config = dict(
    hidden_size=192,
    experts_per_token=8,
    d_expert=32,
    moe_layers=[0, 1, 2, 3, 4, 5, 6, 7, 8, 9, 10, 11, 12, 13],
    balance_bias=False,
    vocab_size=17667,
)
Below are experts of layer 4 (counted from 0) of a mixture-of-experts language model. Rows are named gate (a neuron's input weights, with its number), up (a neuron's input weights, with its number), down (a neuron's output weights, with its number) and show model dimensions 0-191. Each number is 128 + 24 x the weight over its row's rms, rounded and kept within 0 to 255. Numbers have three digits each.
Before each expert's rows: "gets" lists some tokens that make up at least twice as much of what it gets as of all text; "raises" lists some tokens whose logits its average output raises strongly, later layers aside. This comes from a sample of Wikipedia text that the model never trained on. Tokens count by the router's weight.

# expert 63
gets: " in", " with", " for", " of", " on", " as"
raises: ".", "-", " the", " |", " B"
gate0:146105167108149083155120107140165160144126131099121071113139118133148100150133060163098135172083127122126081134101143117146137114135129120138105095120123085129136157098124105160133128108122144113128133162148097097146148156147117125108076136119152153147106149154125107125123147111136161149128146153123158132152126132094109129100140113156134130125132128175133121091092135108132121092139123107060134130136136115111174115161153185104121143163088140140122105129175150111148140174124127131114065110129119149090095171150123106109102131110162111136164129169094091119114132135105167145
up0:116103144107122129106104125116114167140129136151144113159113129110121111134155076168130166131137159123102132113130081111137128141160140097144150093120128100100161118093135117148154151127146142142127122160167143125135160154128150123123094105137111131111164203156089155144135149118162148159092133126152137181140117112093097097107105104103120104118138128133147108078102119124148146136111114133086153128145148111097139153132173156089121139178114139144167127146124107111102141125091121133129023082140125139068139133133130106115077129129122135149164121154112100114137127110113132096
down0:145135154175089143136110155104094112147127148115149170114114125083133154120118155140146173127125137100123152141113124149110095094146115158127123166168116102096139130112144135114157166098131117130115231126144083111145129139144148182134128145115145154132158131141132129118100136125124117106125172115117123083133164152124118143161108138150140101162132169121157138114150112137077084136131113155137161169112092137151106166099133160109150131137127133163100141129168095162112138097150119118122099097103158148143107139156154158134145114186158122117109090125115156157108167110147134118

# expert 6
gets: " the", " a", ",", " and", " his", " an"
raises: ",", " |", " L"
gate0:134176120114119107144117092135162114139115149124128101129147143150168142166195132074097113123122136167149137119113112146131155137092112092131131146107151127117112206088142121101106090145141106113169082144078103143098127130126080153108087114150112140129168145132161102073091122091130135098102117149130143130139093129100136116094119120135144150162125160119138113061146131144157121124120120127111124141123124047116158169113106129124113139139125144143128133109108146107139114126104103132132121151108162131096154113143153151127133150091184116121136124142094100127136117147139172108
up0:090116103148113159122112142147136120116131123124140142152123118121081135101065138153124091121090093108145157099136158129150128113156117206138138107126121160146102099150102168150149148104063082143107173133150155139161132096147178103135139144107140134150146136119071147175139106158082086094149113109180117106095115136158154120138138139122114119083156124113144127172131116123127138098118156136188113098154126135118112118133166123142113108131134150082157150156131096142113132112138133140089145119133101146164125143132160120130096103138103135087100142103151122121144115108122118135
down0:141107126119094128145144145113119154150095177120143106117107172084150124106115107158140169135132148137073154110159097134173159095157112085140104078171122112120152182132135151137117125093143126127142144183111160116119146125159133105170098112114173115121136110126123120084110119120136147126135160117130139143149129124144123135130116123114178163118158135114147123113126124125123152150098085093110152105176125160082138139111124152123112151102139113074123158137145070097149141134128131107126115117154111162073120127153136161155145145129104083114143143117158100126117114136102056127

# expert 34
gets: " |", ".", ")", ";", "\"", ")."
raises: "\n", " ", " —"
gate0:126173134142112129101100121114113172142126101120150165121125123108145121152107148145110178139114119142109122171188127112143107147127122135156119119081124114110110169134079118138146085121139105116070099133158121109131119072137074138141159143172114152133162136135150120152127122146110146147153044089123101131173149135119140130126131152130118147131135130136106111142093158115113113164117108076114137137128122166125150121093141147099126136159118113115110174134126105137167201114119107140110136140135089146118169115151122080112143125085106136137141145139111130146127111078100101171
up0:126130110179142101132126126120115144165166111129128122132111095151132151128132149177130126159132139126114103122169113130119114161117087172121100145080117110063147162129114140119134082130128115128153118149131143107108131061118106148155174122161084187137175126112174134128129105137153140137169120076150113100142180122143134096141116154101146108170102110137110146132107138129145093126138147111123145118153098128166132157100106135092122130157142102116104149130129112115114199094110119124139163147125137145088155130114136092142124109122117110077146128105114163163103152092109124157
down0:126154124115157123097159120139127131146106145128093094121117143143108141105127146129108137158178153166135185133116124130139135114091118155125122142165150114143117120113179124134112169091085152110145174166081125162111146171153127126130122069135118151119133086141099191146123143128085126139124188149112144155117124129151123109126088141138193152084162138128139156131122081144115113085123142180088140156098140103110164138144107122139101129128151143126117121099119133122141153139124143131137153138140173133128135181127161120138123107177128108141115082094098139162125159117102140114

# expert 40
gets: " ", "ing", "\n", ")", ".", "°"
raises: ",", "\n", ".", ";", " from", " in"
gate0:152119182087151113117104138108159109145095169169150105134124124107133129108149105124109133131115123148132146147114148097110087088148097171199130140146120099147158122130096111111104134135151086140139155108128121053143122114174120132153130088135135107145113149147167105093094173150148123117121153083099138122146091106125125135131147121133132136149171162123136125145132144105095145147144133137135110137139131098162144173112096113096117113090109180144132173117127075118113129109113127130145169121094132090131127150163118136149114105149135136143099066103128108121111103119093112077
up0:174116154079114133115098182133111102144127108151170103155158119119151136084161101143139132101110126168132133124164147076136105100128129148182149137137102103116162106164128152114153118145150080115123127125077130074139129133130114126144125094158142133150085153113137097106151156153133134158132140106124123103114103143124141094134134124144136166129180132126149111117108112102088085153128160076128127124156132086087145122095113145134116135124116147109075158144150107100104118090094157152168168102127094138155149128126106091107146115123115144142109093110097099090151099129132126115
down0:147125140144124154114102191119150132141118118115123087101127175116180125094157125152130101132149129153101158117074145152124142136144121149134101076186185149113096127147111143165147120118144132113126111143102136117125128108105150175137130125177150128106134127113138174145109134115129122104143143177139084103156148121160136088150123197132113094128157102172141138096141094111092121169113125160114155120132106106133095126115163138116117122154150090135071139136090120139159094109131137084156136133110128089109130159087105117131132141126149162090146116148117122164137153146131142120

# expert 30
gets: "-", " (", "–", "a", "i", "o"
raises: "s", "P", "J"
gate0:116114092101088135169107166166112152140143125168091127123140099135131160167130126146124142108139135162125102121145116106113130141169119146140136140130123167147156153149131145115142150130145124150103122118112074087160118088151163101114163105114094156125113119153136119169095112112131158116094103151141130153139135143143111101162125176108131137081102121140132153119101110136088151182150117114134068053158121163123161108095156127087173150104111089139123120145092107123138134143130126137145139147108103139142130108157148078110170121132124101126146153115169126117091131098137083149
up0:106128102129086148162095148153148144130166109164122102108145151106129164148122145103122143097131141149127102116135136099142160144125133161136141113147115155129160150161158148151137139141165122136150119105079115167128133122155156118136127112098104128156125142116118129159099090132148138107078117126123132112122146149102102091156104151099118109130108093135130151086075128133112139172154114109167072093187132148122121090120159135137120153123103061153129141141136111127146145116137106122084117161117107178141145105126161113093150099093161098102146145133161139100060145114131085161
down0:155124133155161126140181102107121141081114140098127172112138127125111120121093146058144097156154141115154147118145156094101118119164125111139111112119179089096099122122118143123124073146097126069106127145125104152138142173086125139121110192123109157102122115141159125140158130114104119135150148173121134153128124143164123155123107142147110061167113083101144069131094127120119162138133170137119136157139097105110101150124122102167112138128145143120084112099134136122128112103119135119106124091122120092124187137113089168138119130108124135135126110141137137126180129141101117122

# expert 41
gets: " |", ".", "\n", ";", ")", "=="
raises: "\n", " —", " "
gate0:127151112158097142135141121093178128129127112122160139110132144118144126110154127142133122120118089103129128108139119148141137122110129101113078173151161129103121159185127110113163123153104118138159111144151147109126134107082135177083139129099145098142110096127142129140083147152139093108123093146135172130116153091117091106137120089139147150147145109152162126153131155078096113132097064153086102147138105105171140163158112033140115132132122155093141107160121134134146129100074128139116122103125182155134133138125136160145124108161182116123137123144099108138108124127132133154
up0:139106144101136114125131104168072165142125150132104102135139110126149101140112115113125134136109148138157150143138111145092115150150118155133151076125091154174143125063166145122139146119152132138135157143123101133107122138146137097132120141155091142127099147143108154109147120098112155150136144123136099130160091171134136153098132147102107093126083135102061137073131093177151132121122147139142124123123146163126127088112144207138136107122173086132107172137145136129132108164183112116156099169127092099107098142114100111106132132086095137145129129111130143104158149093119120093
down0:127096118166148176162124066108149101131122141118153140137127123122122138124171123176109127108128113114116135118116124115178073105105110115092099197138123143150147161165129150126150143169133145102107093127154106125116105110125125142140122128156109112127126076139120124078140138139120128100138149163120116143184138155142103085129132145107116154085122138172067121116152093140126106097124136130124106112140156084141169168170101157146106113143144147124141147152119102142149137144112105102081122106106166119104111150121140161169119113073152105129139125073117137140166115111128128106

# expert 57
gets: " 3", " 2", " 1", " 4", " 5", " 6"
raises: "-", ".", ",", "v", "ach", "f"
gate0:167111153137135153125129091126142124152139124100166104152128142139142161130145144136132096098109114157091089097130104131134100201168120158121107132127174142145145136170123122137128122119131147092116121105124183145149120063132164145120076102093170155127124105138147131157121101115129145100120138099128112133117096088137125101090158161125111137164152120147151123150115105131142111134156133118118109105156107108142169065152113084122117112104144131131121093137114124115120114150143116145134128064114110111114093146141111110166127128131130130123074145107064145128112104195134139174
up0:111125117095163148157127129111143154140092129132123115154145114173129127126145120138096123140080123143200096124118136154140154135174143139077081111124175125112082153140128138128116110127133159136171106123135142095130085154121139107127152061137120123135137118140101159131133127086166153105135091147122158116172149125109096103104124156191128122149122124147129088116159159067111096120096129117122120147167104131125173112098161157108098122105137110127108147109111122132149151178121160159134112131109161114101097144153080092109107137114125156111132166142119102100098131138140111139
down0:104107089098147093135063137167102146138176111106106104117121124121125144114103106123146157126120108131146116134097162170156120083135149140112149152107093109090118158102128158109135150157094127132155114156133157159104104133145124134138174154137150128173077125134135136132104166141130139121103082156145148101151134163088100091180143121179148112089136132150110137076152093134117111127129137113137134090129136125119104169174114172104152147129123128091137125143094090154133121101150150118119114116140082130162102166073154119108115129134132159109116122138135100126116165129101104119

# expert 22
gets: "\n", " (", " to", " of", " that", " \""
raises: "===", "==", "In", "\n", "Th", "For"
gate0:103070139105111093141158149124099105114140112116144102128127137129141158111131096174121113128102123117112145151140137146112116154153136156132133175078151148136148106111092151103124116123078148186180141064097146121125157132113093119164109113118098072159094139137161138117117105149116143086129073098156105153174087112122107120113127170105101125118135160104124115133147122123103100148138138102148101109156107155104128117164126151136127150087147143129164143145121116167186104128122121113144119113110128169138154121093109108148147094117108118102100150080140163121111099115102121122
up0:132145149107104148120145123113134114114150125128140154116113138057118115175150150141131128108103125108130131156165109139122128171150135201166135122145111141143083143107131145082166180124069142116110100124131111195108135080117103157127148135083127095149086137130133112127129074117136098122136098095110145128142103107160137151131116154132166110121125156072137103133114156113120125152107140105130128128131150119097137149138106116131127148159093106177144169196127141151178147079134137122151103143120148113096109160093126133119154126112151103104140129088132136127108144158139140124
down0:070177163130108138106139144116130100077148149122154146097120110125104109111094092154141082143120154103135140159133159112108141113140152143134162131167176141106143105100147140129104141138140097102143149113087120118129133169117068162127116103144097128154120133116148172113141127126127111122173151127170118151121110105145160085115082147115096051151088119153167125148128197120147119092098121147123157111126099132156062109138134174106139134101106132127112140142139150114123167150130154090137094104129125131135146112122099115125141125080125130154130141112142134133128144111118116157

# expert 25
gets: "\n", " (", "-", "–", " of", "/"
raises: "V", "H", "L", "R"
gate0:154104139115119137130145131100155149096152137069105137128121104123126157131152108130090136141158075177151157094125162126133114131105160140095110111092134127088115148109168096159161113140102107126159144163137151120087118119124095155141133131093164104142121098142139125157147091118152144122145114149154159142139083131131157089153107145154096115121112108147108137137098123137148116156107073178115137118113151132138176102090133090090112145142083107149105174152110130101131110131156134177165091109124139127149121099178119105115150128123117087127156149162109129181113167127143120139
up0:082142125124115125148123135140113149099070131127145088125125126172107148113154132180077152111121152116133153111115125123087139144142177064127127121144150112115130130101074153114118140124178180138111093161106136114163138115119088125141092117151093093139141120153121095124123118124172114122149149144126113124091152121144139159141117165063167113122178105113114142119109115132158135145146098111146169127156132083127115155130131124124115102142181118141146147146167123144122099141094143118117113165076090117102107078104144116138113133133119118099166164155150137129140160116126155103
down0:175101128125174159092111161123153165098156122114100088151073140091116131150136131135072127150126095140144144177166127110117130126120137136144116073166155102145130182136145121146108139129115162140151110141099146138128076166077139118116134144115147168140082156141140147144141130131122108137122112110127139151164110123083127138133161100180130122147104165136147144156141136119162115136169125160131131162129113149124170102092147078084144127139153172124108111111115112107141099130105159152159148098139121141114109155156145118122128108119144150077144101116140168101116115141105163146

# expert 18
gets: " (", "–", "\n", ".", " of", " was"
raises: " and", ".", "\n", ",", " (", " to"
gate0:094111103087102180121178106135130103101111141116096121116074126124123138117107112084140108154146139157108115121145086111113119149173091134146147103192146118145106143119139105125107108143117118150125117120170155130120116132125102106128149161141102145150185148164159119152134111148139157151128136096110111130114126130163110154121132116121117172132135145147174116139146130106156090140161136130175114162086122084160134146132130093112149150111126102165118143135128156131148173126131067144128129177117106136143198116122126095138132133140174158143139158090128102151184096149135137131
up0:109103068109111125134163132204106116126112099068167121125081172079127136102153139094106158161112129138152148154134083107116139133139125100135153115089142075076133160138146137143126102155128117141156099130168135124122127127123105102196117174170118167155139129107117112129110099151142129109149146151168088115132143129106127139128129105101094162134157133110127107149161122128138131152109133156113102128109105149150133150174146148154147146111146130125116144125110100107145161127080092110121155152112135100104151136115129159148106120123137099128136176102124148109086102109154116110
down0:151125143108148146119113152086102131119142110146131110146093092125076123085140175124122101142100087133114173058103152115101120111098145087157092170114128138160115149063157131106136148126133127132140126104124122104128149118141118148126123136116150131138137113135095093109099121122096126144159110131108117088119121120107140108119132102067138144147124137127193125088153129132080103122102137130125137115124140117147087083126124170062110106105142149123119104137167143128153120143072133103149087123083122105089118116119129101170107164102144119104101080127150109112135130119122124097

# expert 42
gets: " |", "s", "S", "°", "es", "ers"
raises: "-", "un", "v", ",", " (", "at"
gate0:158134151125147137136105147084115121112111108149138099153127128161109078106133060128129139101144159136110098138195143115154149177124125145120133100133091123128120127166161107136099143128138165110145098106110105134109092134115114149114121100143140134133151087175119146176135086122126148173090060129106106143119120133102138107122116169081092128145120130163139129139136126132155113151154127075102140107126147130133161116146118118129161126138148125130140118148129134104142073172150177130129062102117078130120140172144095113110092116114104126138153138185142142126146109143145110118
up0:158110144126151107167122143122080096110120164122068135134128140156138169094120097154148115107120124168119136140178125148129130197105133137112176108158135130108167129100120136088088146124124129100073125102129107145127097148124120117111112123119172149135137132165145139151131128149124100159141088110146135140131150112145143143133167158088087140089100136111146146177152128119123134091166106139156117130105136187123115179105141113139184118169096101126162167161103109112132112101125128156118127109118139088136159079159124085163123143113086133127099129125127134133138131114137142112
down0:124156139133075144155116096155100148104153132091140135148128106118132127155116160133111179126124108143134175110111108169149073118087148102113112165098128130112152163139110150151178128147133126164164135139127120074103110078098091143126126162157130127140129119115126138159146127099116168075115113116140127093158136168101074155095084168127158115088097126107119096142120125157120089078137142119161138129128157130138116139141138137117108115121081104113138112146119114174155117142095126146125137130143155149155134115133142111119144117134107091109097154119130127144084143167075136088

# expert 62
gets: " in", " with", " on", " as", " of", " for"
raises: " a", " the", " an", " its", " this", " their"
gate0:119150126128124146139172135129099084118158120142120131141105118156096131160137148106159165095152155116123130089146132103130177146146131095139102136144107110135079157118143149121111118122113145115187085119148170131097128137146109129152109169124108133113133173100099115122135090154094111079197095164143111145094098084144112100109161109136140137134126114117135137096124150130115117111141168095140067163146120131135108125150129136098149148173175133170078124135135130100137109145089130162092162142155106138120160163135144150088116135114159131181109139131121112141133110133161106129
up0:173137168147125135123154117093140114142106136132102118147153134129095127133097155173125108157130134147108148161112101082144022115087146149132132145151111115108126116142136116161186158142177128105115120150161145147133080171115179149091116136120149128146139058147099112116128155134108123133091133113098149141106095147122130120147111150110123105115135129133154124156131117102137148150142125135112146111100129144084147121126122126124098131126123137125134112101160124125172102136172140154126106114101157144125113082118133143144127101156135145060173115097157157117119181102104144131
down0:049173105121112118132117113121153135166093110095157165104086129168122083095067151132114139145115134116149106111131130124138120120121147113121169161104110121108132161127104143146141145125122097138141112108112123073094114116095125084124172159123115164110122184123133145141114196124098128138133094128170134119118132169098142128149092118131112156146113167110133145157106145144143094099142156137133129087146162112119134114157123097108101139164142134134113126089107125137113125127076080124090155093098102121140165138135110119122171134162143145118167122142140127115106178131113125117

# expert 11
gets: " the", " a", " The", ",", " and", "The"
raises: " first", "olog", " next", " following", " second", " site"
gate0:117096147114160171143136128131136147151136187157141137145176108191098142108086069114115140165116081124148108096159143127139139113142119137139176167125134134135125139168172138121104118095129131127110128117093127081165173151125189147114105120084145131101116134130149142131126136144127144130132136173124126132146141169140108139120154154109156134110144173146116144151125155145138088152127108100125121104157208117134118138171125161107160112109102122114144140161136115166145107164157131114122159147101119076125113121121111126155135141119158126094165146102090148089105146140133119143
up0:113135096133159185131120126088141129136147144184133121116164120121105180123146125118127109102150113098130133124156091104114114098112135147087083106143114129146088110165152078100129140137111116094142136130106093124153137134138150143109118110108152102118125137141097112129108148152107164150163151184068136078136169136108110141110102173140140105138129102144117121163121159132070099168110124133154124089122125120165133100156128141104141138112132093133177110157174079108131127138137114102145123130116116096098105125115083154161110142076106129092161113107119148095139119170137132124
down0:091091120132086186065094160107118126158157125102116142058133095103174123157159141112136126097165124133136145149139124108124167134139125152091105092127154166138138109175137130131102112120144147143118137126119115133131138155169118167129114157136147141143119108149149161156118122122160141095177120145107101158138076125116151153132144121161121164146143152096112173134136061108109090145116108115111151093133112130153094115133117136132126125131138158129132158116151141159131158092124144084162125119135074079113112129094114114108106120141117110109136112150110117174120120184121132144

# expert 51
gets: " 1", " 3", " 2", " 4", " 5", " 6"
raises: ".", ",", "-", " (", "a", "ing"
gate0:119085161126117135112131115118160142163083164107107155109127086110140136185135150121115085116132128151136158119152144113132101099116163054145135098147135135127108133170111161128092129124090106118145100128135150125097093105142135083158088104104125141112126112102109118113138096110134113143127116132130142098123122145094162131144117146118101144151138136123146123116118116072129135166117103126085168085139120092130124114162151108115114148116125115110092115082157084148125118096138151154119116132137045122128127071082177149163121126122134129090145134138131081134100139114097100149
up0:101178104127135111104084111141124134158116109107158109176135151153150112140146141147115132128161113132120134160143134096112159101143146114121137141089088138121140105138103159109108116127128126129172127109126154138120144123136092113115106128141112099143130091073110122075160109141090135178128095114106126151127128081095085129144122101113109148160148126124164125129127115076115119106096171126142113134147149073119142139154103134146076169141088147152095127103078175139134164107133116115118105101131099147130130143121128154164134069105182106132109094146172094119139144078116124147
down0:097128122115154093111153144134110161114124139112109158115088118117163134118118113129114138150176125120126105134129130118113088180151119148114139185114129110126138126129116159176111137110141114140127128107154119138131135115125155135115156113150167126139132155153085147135151159173138093130109112132199149100082173107146163141131079105126133116134124103154135169112079147151119106156108146151107123145175117089113151079098100131133074133130120175080151088131129127135119132057149134188145103092166169150121117142176121126152133118141118121144144119100122110136141116158153138127

# expert 26
gets: " to", " of", " was", " is", " were", " are"
raises: "-", "–", " wins"
gate0:130125118124145170119114156125148119182166112109128080120119077161152075133122079111113121085137110121151085132168164141105185134104126101131131141094117113115140164129130137086132142177132099104151117127110143140088132127128135138108160101140134092146118076147160106167114146146114138118167134109117119082155122146103135100134104103126107113113102139138125131141156098080142104116122093166087135093144146154179106149127098141110109086111151137128170124162141146131127113109101107169171079167142127125107109136141145158125147130129111127105150138158105137106142151109167146158
up0:175108139117107131092115095141131121081112106115097122123144123110105121128110174162132161144138140093146133141118083100133097139120126104125101128118122126140119113129129158160108095089132134123178137174130119101102163127119181121151110160140144094171099171146137129098171160117098146109081094149160143144114160114161145159105164135087175131104159096130128110167064184139098137139114129110155144119135161182132153156105122126134109129140102140133100152114108099115135125107163115098113142102126093103075121120107138124146107150136142147146110106095136114162113114102126087137
down0:089138129129101125168119150146143137104140119143118110132118125121150081117147110108127133130148165154150115101165146141123152096156118160180156118093143079133176156169085132088130163137089157128085132101122104155124124122105126100102144111107109156120099112043126111094116131072154105144124155146142147135111132174125119102100075093112105149145130120121136143118170144131096105148139110145103117075126152123137079097126174145151128135114124128148119152135126128108164140149128170183108135082118153111159162124105158116125104117123112102105150143137109106109121141114103122149

# expert 33
gets: " |", ".", ")", ";", "\n", "=="
raises: "\n", " ", ")", " —", " –"
gate0:075128113098153127125119149127127154132139086142161108129106139144129135193091148099132112145146138135109145091126115092142137139116102111084125120138102080119127126130122145097155113130150142136127129121179163102140162144151149147116118135174131156139095096106147109144111118104103152125086094106121159144190094108077125143082098134120125146130127117128087130132109097136111142134169137148098135178154130178112143134096146103140098160149117119091132172173103137140155157154106132092164127147158087104122123142120117067124139096091123124164146107136124128098141102159112110171
up0:150090142167127125122149082181148138067118172139141134115139127131117144100163102127159134142098132134124128124142162125119138127151175165172134153099126138143082123157155123151084151115115099124140139118140096181109111131102108117143147112088093110136149166168107107132123141109133098159135156134091119111111117134107128112149155118125122114148133136172195105077123131128139111137120100128180180148126115083160110113170092116137125101075111146165121091092187140106095154115111136137121113148110143161143070136125148138139145130133147118120125157128126137165118129116128153129
down0:144105111091148153150100113147170150096157136120122139111147158133141186140127111137110104133132111123097072109130151155103091145127173127123177133106142140143138143117150093126089149115108147101149101096163099087110118099097129111121110153129112117147135106154170095147099147139146130179125126149119086142144116105125131080130115102147124162116146084167126111142143158151171127133117120118127129131147115120127131137132147093129092118120073127124081071131106143149098066125076116139132154085124113153093160160125138125104133146135140138119159129181098147101164141131161129172